python train.py --router_score="sigmoid" --balance_loss=0.00426 --init_std_router=0.0225 --num_attention_heads=3 --rope_theta=10000.0 --schedule="wsd"
Below are experts of layer 5 (counted from 0) of a mixture-of-experts language model. Rows are named router (the router's row for the expert), gate (a neuron's input weights, with its number), up (a neuron's input weights, with its number), down (a neuron's output weights, with its number) and show model dimensions 0-127. Each number is 128 + 32 x the weight over its row's rms, rounded and kept within 0 to 255. Numbers have three digits each.
Before each expert's rows: a language model's description of what the expert responds to. This comes from a sample of Wikipedia text that the model never trained on.

# expert 46
Two-letter openings of words and names such as Sh, He, Mc, Ed, ud in Eudicots, often in infobox lines and name lists.
router:053093178136191189111118172154152157160082163092160117138114105104077145127119061143151110186113110102148138125125169183124138111127069136104109193200130111099164146113146141177142103076104129114129142117134119135151078117130112164137147109116156174117133148125170132096129101142134057156087115143128140112160064153126158190110170131138067121091082117197121190099140188142135079154144
gate0:096135143133143115072109137144117089191111117085149111158177068157094117138060126066145132114128060162110192156196171155104081165146173158109110149098140107121130097117137183146122142130179104155103118164102129121157109146120135132085102089075157101122151134099126110075102104157207098084151045157110084126193125159153130164145091139147160122127078117174088189125152110143119108098144
up0:092120112115106077165116075160118127077144154097113146113188167132168112117105128150135109168171153099132083068068115048120136121154137137062145160090158129135113074079102130080173148176105167156128084156173126156090085109158158137171143084062131140113174061113084153159092109144135091143114136124110132147130163100139143242101121093116135103128142150147102151146105110163132078094142
down0:107130136105136132156099131113157117089136157133120149121078147103107110145145192122121151122167058125091153172109081103121084080159156079169080101171059103137180111171135134164093109092122073115113099135141156127177107164176131121076110142143144117125174197134096155162150086153153202139133064156155127113119134075148132116146132194112082122105095192118108083063110194165114087131115

# expert 19
Single capital B and other first letters or pieces of foreign place and personal names, often with accented letters: Bosnia, Branch, Belligerents, Ávila.
router:142081164127153191104097121121129122164122147113117247173139127139090140113185119135149130172146167092146132121139158159119131083159066096100129152129103139130153198129152154149084074109097174097116113129114078189142107105125148068147086075115138185045147137094152122096103181138166137147136106124166160133176097184135145192094152102112141129101115178133144149094147107135162109172159
gate0:157111135120085187149160114126066135098113126129156078117160122135102107184129204134132121153120110118094157083091203191135134099112132111141178110156073133133109158136147177134120153142173144166098089154086120183122161153165093082139156149136114137131140118155077114127145177106107118110089098043095049080071128121098168118152218146102168153115088080123135117162142136120144092167117
up0:189069146165079208133092088118110088106159128043113150126205135122147126128155219108123061148096117111131160095059198156147111182126150129120188102171088122126064153109135159167086148158149155148101103126107156156123155099167138094128108120108135124099139121125146112098154185119151105098085089086116074124079126149106130108167167156098144112146113161092142140162126119136135147140097
down0:117166144114166103107099166133166118104122181112112147112075153104148143143149090104164153122130078116147144067203141153097072149171142059135146122116161132132112027182071112183124075139143201075124135161129110166115110096119102107104122140063134089093073165190176135109134113207106092115154147108109135109155106153173111133132121111144102091116086160121137121085157148175131139102124

# expert 24
Infobox and table field tokens such as "| " cell starts, Preceded, Genus, Scientific, "} " after km^{2}, and S in coordinates.
router:155170163107163118121156160090138123173085129126154185195122141119063076157135131137138097166165184083101129108151125128130149109124154083139098188201111133112154169146153143139112111115113057088149174128127148167122144141130127109166106109113090189179164076132166205109108192192124112146087142164135136171143120147135174147065124129165124104080104161169141126107139182131107083184139
gate0:129146150136109111165191154117191124120131110145137111136096121144124119120122126147135085092138155102124123124200070088101135144108095162156132121179077113096115190160115161085093158078142108154111136094107132119187165170075135185167123085110082080083113116209157124163073150121101095049128129156170150121129089086089167085085130153142149126149209127201147111159151123160102141151124
up0:114140132126149145120144142094125146167103161123141149161108129108124055108158123088116127120133105110130198161126160181184130183133164072146129170142134119042109112192148151094106127156132199134017132108136102100132094143135161152116102169158101171124095151103166189124129110183218136170135112146046115135104121157165150105146143136112120124107089088080150169126136106150150167107087
down0:100096144155146108190125141172198125100182098128194129188131132134129093079120103124115179174122123108129143168120171141085146134125083100158113108105090136131106091150120123128109161149105064079119141186120110117109172154179057109083128117108135100102187098132152126102122103183058103131141132098087140147110079125181063179150174112103147051086108152179144123105093114136124145140072

# expert 37
Possessive 's after names and nouns (club's, Leader's), possessive pronouns his, their, its, her, and plural endings like students, women.
router:142120142093200181096126127153122119159079131078117168135128094109036158109131075138138187207170152123122123111130173116134102103134080106084141163174096098122124139137114124143098089089108093110101161114073114166159088190155121118114111080124112181146134180115127194112084115107154119156094154149177137083157106176149109148060124094183132134141122177162109163100102160094118073105145
gate0:019149144118107186120138105155136121124142112130138119087134126163061144139121148141092091093161106118104109110118095109156202085149120058098107137138138118122098073165114133149144122190106141072040133176132083087144086167114141088171168139094106109143147164099096138157115136184113166180127075079104124138085112040098100127151121114148148168133119171117103147116106130097080116144090
up0:138148086073106098191174150139177195179149144097138109102074131179116152136151126142142120119153125082171103166183112142136125129099109087129147094191116111131128127132137153180159143093212076129097202073080153137175132123120118178141112137141110147122102163164129176131137177065121106125099094113173102141098144145157021110130147129169156123156121158131147151125139178101103141183115
down0:181159106154151109106144146110135094131131149051064083123162114071121150148115087136094137146138090174143105128143194071150158128127146136100131136105141191167210120160096144221140111152091094110141131080144155150147123141158189139154188172131116208128133132096144088131087092185147154114113193126166072135136126118159137153115057126092127099126095134150127174136134118181142125146104

# expert 18
Wiki heading markers ==, ===, ==== opening section titles, plus bare "|" ending table rows.
router:103127142119138204136137170094134159213094172104191181204153125125076096105139080150139127164129128113116164152101145132096173121105025129087110230161123124129138164125113169134150125123140112160125147134129140158139148132124128147147133121142129186125168133147145152106066149136143141133098137097165135155148110124103163140034128117186095108112088137106138217099125114118141115075163
gate5:087092162070112095067151083103133105112107192126112140152173100178143091102090132088086054127108094112164149133154158129143148111138180130130105172099166110128151117086111137131160130158183151138078125169160103177204071150107118099136136137137137135072101148122102057111092125156159147197100064096122170125106131061182121141131121164147177123122141070111141107136082136078112112136095
up5:114121087065051068133172150111131172183106228100144118163129112165176111100110118108044104165136102114189130117103133185128140100090167128124117143145141125157171127158089110164156174175140127098108157135117114162182046142151113125099144132172116117153150169104115133167125100161079160148099123080152140064099190089140118110139121112172135133177151130129113093105138168096121101138100
down5:124118127070202158125101108150103067109103070135130123142087162176119084133122074186199148085123144151119101109144135127157174160130148132193041116092160135171135142082143102114150109091134155146139112153130124103086151150077132120129162186168124173124106107116092156136073099127121110093127104174180138096191087125160099150089093072122122077139139150066113095178161146144148118153081

# expert 25
Opening pieces of common words and names after articles, like ch, g, pl, el (cavalry, girl), and "born" after "X was" in biographies.
router:147093106119200185123145107113144110183099146095158130151127117127066120108140077139124172179138115104151151143086186120089095081104096091073145164181100138141130155111137135135122099090083100092093120145059087157154088109160113109146101084121142222108173131111161181098143137142151100122082136164201158116189134166130120166081163097114127119125067161128128179100130110160139084163146
gate0:142078119156129121129113087176119139095164159096122104111133089160153181107173142120066137108094119149148128099117162118112145177138119095161167157103161138150123100091045097091175147179129140092139165083129146103100149088112124126212138172100145109093183156150132152164160150154122087210116148148131119088113173061190105177175084141069167134167142106130104105148114093160104087175116
up0:109057144088109100081079076127101088148124167118185099177151130093116149121117132099134140098092111121157117123096168108082116117160116181176162125104216148132125150084098132111130162126094131159185137092143169159136130118143180129174143085083145110064122077123090118157126112166166111140135161088126130098092178085114180176119171128107057146121082173160067155149134116124076109170162
down0:084179144110114085135148189139131081175122157181151156105122104082106128050160180099155146135113102132140176151171092140125155176110084117150109072147135143092139111090166147124130160088100086101090138073125191082120131198132107184086114140142110111162185124165173153063077109152120131097079151169126147184075097147131125134120102080150109136140095149123156126111102189127155145161166

# expert 14
Word-final suffix pieces completing adjectives and nouns such as -al, -ation, -ic, as in Municipal, bilateral, Regional, plus "District", "National".
router:117135186127186158096107167086137121192108116110177164185174101138052102146124109141142190170149101075091155125099181141114116141150077125082144244200128106140123141136155155166116100107099088144140111125099115154140150154144142144139110104164129177138198130148179166100097164117154122137099117162138163101164147119115173137093136105176136113116108194108147165099140182149133118152162
gate0:120099094081096190101134124138170159163108162154124138140071073127063111124148137127097137158185139098135161083114127177162146128145171101136136120160069121166133169130198137163118146083223113140122109097144138140096129114089123151096113130130124148177103157165064128174124087101062117119058056156156128092104121161135153123110179099073094099136134140130133168083138095137182091170102
up0:170125131133131149096095117112134122187088130152137155160079045110079140105132112123089163120191165140186150114117153127143114174162132174076064131148088133137097187136175152181141142077137136114150168100106163164108170095145140181096166119145103161152101143206100161129102153115108096111083109172152103084107103112109151098115150077106088081137077110089133177113135161176153063159143
down0:127126125136159144091058125096103194144111158116124096150147127151122193110172138108130096108130105104199199141120127103103127160195163084132097153107165120109103165165163136131137168122176087157061130084141083117147154164136092174108116180160088138143141160100142095137085121159145136185136176128142091160145106072117149098047142182136199074137093066096107140138127102111131118089149

# expert 35
Table cell separators, section heading markers, and the parenthesis opening a title qualifier, such as "= Robert Bacon (politician) =".
router:144133189111132174136174138066158104195096173146175190218121119143107120149134121114145130146137123123077166130141150092093155099126072120087174224166133098121175151145073117130130127135118115153158139116170140132130106153134109107124154114123101168106221096156144125113076147127135149135102118175148148132125150122119154126056077132168028129140110115152106192121131148113113114092175
gate0:112108118082154120122161123112164122115153136154080130121100168148153105114162130119158118121111115122098176173128148116076111154159160126127178148082139114133123208079149100108175133106152086148197106053159154046147117126095108067178097090117104061127122117145158151086093154116165198098175113150125136087111136111129107121115126101130128150072162041198133071129173109104173148146106
up0:123094162132151187135177108102168065108139140191154122185074128163103120092189123084150175099129120111100222217091120134090118129103121127097137163144141113127175134097115139121107093112085145083135125133142092076147094116117086078167104044150138098100160074116097130081100153171202192131137133210123128125112124142130138134149148153123111140083154111124155152131123122130140146164120
down0:123142123160170228093110152157149146150149152149187092107094079101141200138092079151132126155098149122117139183106107145122120115149142102120055163116092158127179112112123147156136165127087096129080187111105166100093197150155098123118081163160212138140120142128140141172112148136194142125109161123093140197133058133107154097128071152135081123097146119124154133142131041140119123128117

# expert 16
Opening pieces of names and words after punctuation, such as Ch, N, Cl, Gu; also 'of' after census percentages ("32.1% of all households").
router:144064131125177164113139137119110135165081156124136165187138097104094118075127041148133112163166111116173175153086171160107139114144082115092149198151101098113165157151154159167102111123090090123152137145100103156148137163175136156098121119159120201133178114106190165096098134113170120130090122159197165094148133134117143161089137117165101059132109184138127180080136169106152146145192
gate0:137132128101168118119130133180126075146141106102117130137122136085105092074104090109091096181137117129130117154141124125099131127126160181099132108103107122172128134145219122214148145123148115124097166074097152145129181168184136094087167138192109126167069168135148077090164070162097172070139144211138102099160109162103156156163166107087113116144125142120152145145135074159151169066172
up0:115134107160089094140128137101107111129120069142135142124157145124067159078086088157175140147118109124090150148115123087107165166114130142138094132153139092115108094074124131177122121089094078193158087109082103165113126105133105094067077113220049087106144160096108049116123112156158140097163124149143127128217140124088140151119124081158120119107115181098131101093108074147188161111169
down0:180152064140098150145179126156130129141131172172101066111086210127155067166096113147152134077163137123137194122110091095122167132052180114121151124139133176082150134149119141120178141072144130139065123141147108087125122159110094123209175060083181148133167107101099153148087125125134134127104085109134141140097165147129129096144152169128144124138101111122178148179111136096139163137204

# expert 12
Word-internal or final syllables of foreign and Latin-derived names, especially taxonomy and places, such as Moll-us-ca, Epir-us, Ec-u-ador.
router:119132166134174190153126148111106107159147127071141234135141120122063152078133113163154136174122168059119175125133163147083096094172064117102097180124106109136136161135140159182133095093125104142154109136133120212134114117140113131114094081128133160065126162134176122122110140137183136172100149150146147105179108142131131143064173080149126114111086184123124180091129144147191091141168
gate0:154113135149136123088120123083078095152100100091147147132176131129047148152155149163100056118131151134103142115113103119115096175138119105205125113109171182132211150071103064168118160149074115125178080067167109151125090112177187170097107122071137127100145052103073090080116127167153115139123066140130138104128116105148138137148111088080158141175124147133127147151121102144150115114171
up0:116165145189195124110122071130125123109119138137175128099116178139159153172158127169156118081158091120114195158070085067181076121126109140120114116096138125120159109116232146150109126099167204143124131116109121104051125198132161100116161133135160153125175078167197132115171128132099184122104145106111105117121125095143157143153139154116183095120138159169106173140153114113136084161089
down0:147177161150138109146161124114080179102146121120146119145162091126090113057110100143123183111164167060146126181127144086171079192078179135145124121168099100147090115148156125159119115105094105134126122132121139108159037136125110079103110150153119104170054166156115110179151107169107115122099186108131137099107137166118068121068110114154053113107054097097143160145140119087134167153092

# expert 6
Conjunctions and linking words joining clauses or names, mostly and, plus but, while, though, with; also "| " separators in tables.
router:146137160106186179117149144063141140230055147128172158190124084148092091130106110113147136177129119097121116155118181135141128100106143101110149229166141116114110152131102161136127143123143112141121148119107116129148123146123101133117160133148116180157164131121146147130072170137183128143115143170144109146152090167145163138054133138184030127108099152130127218075122155125150100109179
gate0:107133095146155161147154144153148180152104096123118142097130158186182109172112093134195121181108123165163141045124096142088173135132142087113125115175141132159110090142168162090143159122098180063079093127102061117136119116029150099060086135164091133130163082071084124127120136143126147124098131158126116122080114049111119130151155121086113097112158115179127167175109113128126099167137
up0:155130109137114081124133126144134080116130142164113114193135158063070157095160131152080074098166145127121123162081111111103083137134121106111101140111052136110180122088120116191172169088136111145188154081150177132110109112220133183177121152124153158108064162216127129113153151113104089108137111153138124105180123151098100135099139071135133139113076112113148115106162185149097116086175
down0:148101177131120071169123100116212158151076124114162043179025119171158111089149078113116143120138129098127087097179131182112128169146132093156134111100108158148129138163086106131157122101128103133113126110123164134142171108126161119137106142156154187127080165109170188146122096156086166108158119139128117175115143078102103198100126078159154162146167112099124102186115142118058121122095

# expert 34
Mostly 'the' and 'in' inside sentences, and 'The' opening an article's first line after a title heading like "= ... =".
router:118092171064155178146097129149130105159137146161150152155079121119103153122133113157166153195148121059099127144126110092111117091108129132093166155167110140159137220147155147168127141090110114092153120082103076141173117121138130100118108108158132171148201160152141154125118117100110162136105139100144113120155172220133146160087117101159097100109064168139108248070096104163119103132126
gate0:136123056175134152118151119178147173156148096088152112142089150115118103091147139166106112162110107100132181111127104106049086144148135163158078129181067145051097133096131105120168111107130089167120154083105131153131154127148144184149191140151114161090119145154062109130133132061070175126065098144201115141148173186109097123119177106130170082101149088137120138122120089157146141100102
up0:145123179097137118100119159098183133163119135088063134193121163084099095083105123109181124101168125110082120103153159118167086132155047097096174160110123116076093096148217132146091113131132086164158147087166199188092111081131127136092124093123123159169116108144084137128101137078092136077082142132121148106151108140084180135119170167103106134085143132161139138181155152133155178106123
down0:083090096154164153142156104181123163143171120176084124097162142117081110154151135140099154128109181098096159124154085115145172111112140053104139146139118142130110161093056081103141153121120086138116096113189146105133089182098095143058194124090068145130140175143112111172164189140116085123113171140121130165178207150098119126154100150111147092120149073114138165111111098105192186129132

# expert 48
Dashes, pipes, braces and minus signs inside numeric tables and scores, such as 1–0 results, km^{2}, and (–88).
router:152157176113141179111119183092132160219105141110126177176164124119075078124114084129163153176156140081103135150090158155080157124131052098115130222164151090131125146114087161145146106150130058140131161126122159176137145147154117138158113122146129190095164139142132151134085168143172124135125114116190136164164109126124164148058140114167100100127092137137100213112139123142183127125167
gate0:144145076130184135137189165062128093047097113177089168120146142182136137119158170097136143075124148144076109124113080152140132164151189166171156126110159099135169170150108147072144076179125218087122148139111102103072110120123140088133093133084177088151142124103116136145105087175084131066099132089134184136129064125136147139102139149148110107188133092132112133121150140176109126135116
up0:129113201181177138128107102099093152132179083132133171136173116143083138168096175107141144193086136056093138153119126129130136165100130133111159162092186084091219153122057085119090099157098116086083178198122069120112068109127138074141072069060145186109126106130139102116105139144162124128101151134146130118106133138121148112153159151146128128100160120135113088109128149113099132113158
down0:132165132144083026148135110143121107082126115105169111135130131129120131132148112115090120088143142109138109138158167124177077119162140071152170089234134131173158118118152134146170178104172069155117139140083120135156151105120072147117110091114091110102100095136147177173179162123146090088131118102098113153092183135122182130186199137172138152189123097155123101087096118131108142080193

# expert 41
Commas between a species author and year, such as "(LeConte, 1844)", plus capital B and short fragments in names.
router:134114192157147179123092147058100112207146167098136155203169088140088110115112097120170129203156119100102136089066176117102140077112085114091121170148115119087125202098130136156083099126083120107176089117108090160134124132154126149128122114113135204129160129126149163126062135145131121141134130149161117106149112141111100137105172089135122087096105168132100226123154099132173082109133
gate0:110144202181113088139138125101094126135149160096130061155191098121127161179087189120108162134080116148107081158126163129140171060081139165135080096130143121109196144191096105101104119170159170112142121122134086164073114128134092087147189079117155119150124122148135105105133142107102161091132130108117129070089110169136078149165113153139147184111182087113135142126219137081112094133124
up0:124165101115123167167150087185133174064119163120132157087118117139113092152172150160150133109139118141137133089111114112099154126063145130106167188146145130167076093132120181155177059136070116142061138123115116134167096146109177115191112120094128193138149118155150111149180162119134212118118137079082126090088116095191172095162156155074107105168130094126080189163141163119146134143133
down0:119143126143166138121188114161118115049068136120139162129141137171144147174168144178092117119128083109146158084173155130083107136113132141100097129128113083098046108186110074146077128154154162141127168105109120158093140047165135130166141166132107175128137078130115164143124107175115113148111143129161140130113127139155103045121119040035208154132148153145141130130145155133095100095151

# expert 56
Internal syllable pieces like ron, en, ern, ol inside proper names and foreign words, e.g. Arrondissement, Cheney, Osborne, Aéroport.
router:118119158119196187127120152096109117185100160149161180154163098078097124085145031151136174178121143085137146142108175136132136097126054138098153221149106106138143210117143148169114127094093128187110092132099107173138090207152143118106107131132163219139144101140152139115111137120164109151101148142175139105154118153102119150081152140124100115110077156128140164114120141158160097142142
gate0:160105163135112087135138129097124138202134197148179131118088157105168111142164155115131152112078097136111148133190110091164139118082049120141179111126058148099086117133107074125069148145155095074139099120141123126138121152102072124096113198220103125149109195161154177159108130100159114121146063106130159129167151129093067145134109186132083125107103118134131086124165135112162118112091
up0:111157116166119096208114087135061107143144170191127116104113122127125085131161140184152145145102160146084132075122103106102170099120150155145142142072176118091104164134125179109154091207118084133140110115101126088132111212102137124114098093133168155189155136135122148165121105099144123150165115068093184142145118146130112145200052145139099104088062137139131136095128082152137081131067
down0:108127124123170126078180136139140144135090192081108134198108174094110140143129164136103157082095076117109159093099132160081178124116156103088128107174114065174104135085171163188143068116143123106092088092121167107145178109134102164078107101127151167106151058165098107176108137122159166148138128146141155164133191141119104172134128089199166104103112124137158153088111086182106126075144

# expert 22
Capital M starting words like Mollusca, Membership, Memoirs, plus biography verbs and prepositions such as with, had, won, took, received.
router:102109140134190176084135134122125086216121170125143154168129141129065107119119077104122174141147112116146201116129180134143118157051075131076141194172090126151117121142124142179160097107116099109131130127092073152178146133167086156119085098172111193159184116091173169089075166121128121134140162163158122148152116195126129146092151101114080153106122152145126177092146152141160103103148
gate0:102144145119152122101135107183086152144151149162154107138141139185090105114147064127085143162140148142085174090097166140157187112146115088111145176118111213188155156120084157151125122146147125136194151112108165190085152124097105122076160127137125115175073077179139136129131158133203169124175152111148079119083102218132099124126109122103105178145148120098143180134076127109116140074120
up0:153118170145111161101131122155127124155121177132164127100146155183115139092114115135085132177031102111082162078087125144143197164163121079090158135123086172190144121139102125121220134107140132122119157144150160156153151122088099129148146138141133105117138051135191119120129172117174132133141148090151101147059080133098139136094097127055124210174147106146132174143067133151098102153144
down0:138092089100141102102091183098164148143098115168080158121077080200109144129142140083120149091178157101134139060169078113117113108138141112130107155106127130102192160104113118080121180104102106109159207070150166106186098130120182099121076117165096140098116136122111172161130136121158156085115125124108113178090114099170119053071157136155071108097110125087124156103145161173117184138132

# expert 55
Interior word pieces like pl, an, bl, pol (split, granular, sanitation), and semicolons in "v; t; e" navigation-template markers.
router:123095147108181180105122161081107104179147124115175139146176123111051118113121055107121145184137096105143171129133150153129146160140089133085160169195103104121133183090132153180096109098117125162116155132114113160172152143153115161126125124125141165137177125108196172124086140135162096132113127138203133112197103157115134152040171087175115119124083161171116180115137186152161091142162
gate0:108111148062110166160112118108109087115130105155128138107145118057144095116100112128148148154141159155127130088161171178119174119137092124167211121140141078109103215128159168131132152152147062135164093141156165162167098166166039158133108087150101196131119077179193128097160134121158147074140126106118133072165163152158154116118163158141116129079140116101133084115161106109119198118129
up0:127122126116078114140140108096125147154169104143167145163142137141161121148128094112111139179126053137137111140183168110155107147158087137104168130196066072098078173152152146154098219102170074093087152160131105143141092100114062143134155135222097129098092149120154169166140146078106122082117101183169148088178168118130121134132149136095119110132130180128162081083114129128073134091119
down0:144128100081101125194072188142074113177134150133095078165143088147122110135174104134147118022105018144139137100155103060116132102130111122171142093153103084139118097143155118153132121138150168101105153112150142076101179128102156131132137138137084145100054070106175138180104127159071135157147136109143116184173120123142162112133090157120155109171165116104109165125136126134172123089145

# expert 51
Word continuations and content words like post in post office, km after numbers, sold, taking, announ, followed by to, by, of.
router:114101139164186157106154139110144135181092113101156215206159137102051142115144118148119161181129126078125174089076187122111121104130102077097142188167104136135119173131161143159122082076120076133115112123108103158157103129182081145145094122117111175125172135140179152129114145124146097146141125164206088109193111149139105136094127090147101123113115187165154174137129170094149111163173
gate0:139103167093098145118146137182107095099117159235102112160131123106096150144152124172076169130152161127128153153100089183204204161120105123141185135054084146159118153146127146114175158146180104095087178138147118165125128140114094122150088123100109114171199086143081163126149114121153099159130159103130097140119133166166088124111191069096129138118137120132151188082112144144104113179103
up0:141180085127149128115162108079130124132135116052175124116111107163183102152126108111146084081113081116132112146190145126086075082172155117111074103183150049120162106114105140124111066091135169110177090112104119082132111160098163109172180161138123121096073163094122115171129106152113155139110129159089173137107103057136128146192086218155147167148118121106086105131125130112169103110130
down0:087152096165205122148197089156168159128082163180073192102092104093116125053121145118127128130117151126064151130105121109201169113128136130075103091149127145148069152146117172125111115128155141146128188095159107123120160064093148130119128137160118157140171094111168134155080110178088148133093107196102093158098153165145133074122149056156150153097108083102090140123130147095150099129101

# expert 21
The, this, a after prepositions like in or of, typically before years, census data or first, e.g. In the 2002 census, month names.
router:188146165100187154157136172118101139194115152120150149193120111117087140137125101143151195156140152084109178113094169186131135112107062128123150144104053119153132184136167151158085091108175124109139129119093148168104124166130149068104161063161135158117146162155142176115116146129146098167139124112172156133154130192134174149083144112111140095123138172200125205108151167088162094155149
gate0:095132150144125038116137130133138145144145151107173107182092087122123141146159150187139124080133214124084119139143115122116122117085130089189104139147102114095165163129139070091099143147164113140138139176122128128083115138100133138106132132164182180177106183177093121109142105146156061203159100113165171151148156157141143142145109145016106146115054113187114152117156130099123106100159
up0:097111139107153145121168146111122097098069157173073155084161148152113111132135152095155079109124114111106113143166183135124126121145139183088133102095161116128095104138053165110095108170067190147134111044182142152157085117151087154130113092105079097112155067101153138116097147139121159092091164176099139110121132105118097131073161084188135075114162166086114145114149122084179166118053
down0:126089129150138115126198148160104141117147114164028112056141141126109137177079123119150178033139158120090137114129148102087116103134139120122120141084166154140105149149093117120126140137096144101173074113100115135132116128127112125143088084070171124134119166095150072098169151165164115113150129128088143153086192154176166211130115120072170091147115095119174167124119147080180179108171

# expert 62
Word-final inflection pieces such as -s, -es, -ts, -ing, -ic completing nouns and verbs, e.g. satellites, endemic, arts, leads.
router:061151155082183147110158118118151122146111141131179195152108095123040146168121062167144185178160152092122162091121133136119123114140084094077155175194100133133132122149083149158080085108134119114173147087107125164124086159118121132118123113129112150167118141072164134100114132123164160150122142182188139092208125164107154133091149096116158124141127207143099164102129180094123068124135
gate0:101114024143150089108089141142148169105085158103128142109127187149135127129118124183151090145138096096156155078170156113096162118151097130090197128154089158147124146056095154123145154151109167151141113052096112124131113123115097137094147150143088151125181092142183134156086140106151104155142167135102122156132104202110155132122123107047087094091136090133106149135153105111226061114117
up0:113157091131128074131130076127135189109117124115144121142093143098121174123096120208143071112107070079163141107119130092109154124186117149066173130148089154151086104085091170136171136180110158168182133068146131103100135145136173159100162178107114081119183138170160169168134158131178171106128184166125119129172144119145163120122157088095075076103147081175116158146125172140138111077109
down0:139162091132109108163141127098161133101142062140195131124067106118132083084083116106143119098120127146133133179090148130140145129113099147103164146149151116187141109150156093119117092141145117095195185144105075125158152084134144119114136096127075132127131095109112114171118044126079120154134128142151075141074130159074116051211093162166152092146130168107100108126092071188177108068168

# expert 47
Bare spaces in non-Latin text or after arrows and "v", plus plural and noun endings like -ations, -ers, -ants.
router:146120149076206174104120177071129131164078123104106160138123055096050140133137091147153149179136154087114111118092165135134114115136101125098191163171119112145129145114101187161123067104082076088136105119117130197172096117130157116111105117125164175120154161084152132095102172135183131107096149162171137114147138127129137157104180090171107088122095207106105172063135137148143124141094
gate0:105118108152116138160092125121119044090118123141139190122172125113159169170152156114131151100135162121085150060112151094138136092152096108196134105142161086171152099167127157155109085159105179115158141130142115131108164127108132048100143131064126140138146054107146142133160155113115145162138154174054113199071186134136153138134106174105113153185101191089128082142116163099064117101132
up0:104144082108074143131126097197117158115132105060115085164126132097071144150091115079098144153134064122169157108144143141164094154104084147100183121139127098135113071134128094167147139097136043142108197106118163086150137125144090195102099134174107122130125185155124165152137114076146117100116154212175082149123158173105091091140157128150124165132172094144174112142104182163094143107152
down0:125102118116123124190122082105087080143184115100159163141119081111166179108140117115122152138096168130139135103085137131076154143127149134140153164151149156168139175158128125190085111153103095088146124101163152180127155145180146115091122086047159133131197120088157058083136174189178118101123189149099117201144170134147167139124082089163120117116125182112157089111160110136081149089169

# expert 53
Middle pieces of words and names like Ceram-by-cidae or Murph-y, "by" after Preceded, "Kingdom" in classification, and apostrophes.
router:122118140104194176083129149076158105195107134110159218139131117137062144117117083124128172203130133063127139120094135143130109115168071141107132216140101086137117195154130184154134133084093099130127161124101154146138090162144117136095094118121165191169112147129146130119103098125167134148084154159157162130151086143117138170078098085159120108142075186127118182101090115163134110120173
gate0:079143091105136137066141114090071148166086134178065128157159043163148137106151099095149114109140125156131116160171113112085086149142144142106110167071148100077157155117107132134141181137121160091128121117114110073196095183148127115041120122088110146089136109114124096174089039163113114170132141158109113087161141183152167157114154141140141160108110167106139143149114080122166084083100
up0:158134081130093068124102065144141105134103129209120136080143156142104141071124116137082133071129148137109077120135116127115115136191069105091111055144112177164118131111154081116154142058108117087124116075153169171172155089155124181104070135130091152123082153089145173122138085144139130127125115194115093196101112109139095114106155096111125183181101156135155066155102146157084120119123
down0:108146155177162187109103154153134108113162156112141120111079177151169157139118170183198143150096161173166190104096143123162107150137130072136177151128069113166133139102153135126124137203133161143158131119112081164141138123123133156183134148136136197128136115142131125136168143122125121096135105101090148106062123106098066095190180134164164154180194092121153090143072109133188067127173

# expert 9
Closing parentheses and pipes ending cells in climate and results tables, such as (−52) |, plus word-initial capitals like H, S, Str.
router:172127180126213177129096129100115133198124132102172175194129115149049123085125120130171134178151170099143146139138181138103109102154089103123116168140119125119141181065142152180099055117152054118116121125125132169132108127172138144134113080145134193102164137135155168123104132124151108138116107154177166091185132141127126143076177109113099096139050182139118184105146161138138108163135
gate0:131119162136111075144094166111105181166088135160107172094131142125095096097052141120204074121169160083145113093095134134146080122071132169195117089212119110146147145117154104128127142061152098110115138119111130118107096196113160157172145072184140135131139084160123118091181181139076106069096133155108132156114166163154124136102109116149156154157113158143130066192127108116134098134101
up0:116137094138156159088138075162118145088137097174131120150166129127101157111141083142032185211113144147168173128127106117090179130142090119093106127100106155169039091115111122134164133149117169100126119081064121175155106086131102138167148140076145157139125148097105139102102083108169108129154113127160060117117074095139092131128204122118082126100130126121144114108132152077182066083100
down0:127085136121104108096142135190159143056153128063161145203142136209156120128100142071127119083146112109146086161142130136158160154130175113195129055120174101090133099132142159093111058128120106129093170131165160081099139136184095109180167165128151189141112113106133108122149121117103135111107118101128179166157127119164082137147058160097138107140150157083165156120176075163117121153090

# expert 32
"the", "and", "or" after prepositions in explanatory prose, as in "via email or social media", plus mid-word pieces like down, ine.
router:149103178143213171133099127106148126179107121109168154184136123095046129117112073135154169166132142095163123135112162138129093116169109158072147206170086082120158183108117147179083114101105102146094117124123126165134128142155100131099106097156125186132145140130196168116095145115162145127138131148169115095178112172123153140081185132157132101123099207151140189124146165144159122165194
gate0:135159179108089103155152144150182093177035111194175126124165165108098105122128110118145060090158053103097139150116087178176122139089090134173122144114093120117113147138110124093115124091139118131114096070160161153111131173144112123229124164070154118091168153084127078124128079117149179114116163099141102122133113151182125120111109195148142174155118134143103117124129111139159080173160
up0:121099066114081132109145099068092160078163134097107093152152101156172086155129169173099103103169181086130118103129179087103146116100150068101167095144175101150157098156107130087145154182152152135166134167106096046129143085113156114071137124141052089162134146173117149144091111119108097163134115176089145126149174141093125134139083109151105082140124096099060166088122138101071126100145
down0:133090158129110166158158194152135090166147110133114159055134139133187127105149144106195074081168101112116156109160108103114195177124143141152129161094127110115121129090148096122137147115152172145109117171095120080141151086082113157064133157141142175069086127185120096093161133116099076131154109072013140091124107105125173137067139115081142145112096119119082110141157148142142123098082

# expert 36
Mid-word fragments in taxonomy and ordinary prose, like Microp-ter-igidae, E-udicots, pain-ter, bel-onging.
router:138130146132149199153100110138151097188156128096128141171160132165033138077145123153108139193138141069132166144130185145102093118143030133090157153153072124130128147089145131176105088089103103150133136157124106153129083155143122118095102102145098186107163172127143124126109173114140117129115145161154173116191139193149124155089202100114143136144122212143103164096119160136167097134176
gate0:167182183121126126165136166126144157120109148166130095097055168178155081117084182148105064089168131081101102126147140153149168138091134129128110135133098169144131117099141076103165121102121133112125178143124043109109120173140139100121132100177093169119071114088156123123135143170082123116114104107166149176072168081115078124111069052156073123114154105181128131133118182092130155131186
up0:156116128126104079116122092187126181112156135129139079126078156114187100089021118105055082117143173100152124092099164118133178133113109139141100105129141164142116103089118119077160178164076113124133140142177119145031110107136112155099157128181114133145126091167126083115171155142066108117156147126168097168140145106138054158158159095168107100113118100195107085135152149109105149127139
down0:133134097129152149094113119169111141166129119152087117139076092178182087121110093199130103146104174071127084118161204169064124162184118106110073115147136120089079127183140110140134136127101112102067112160120145090122123104109170088119134163111148148131169141133095121143107072180142164158152120096114091116116117070137052130164186083201139093147102127143136103132106102175051134155129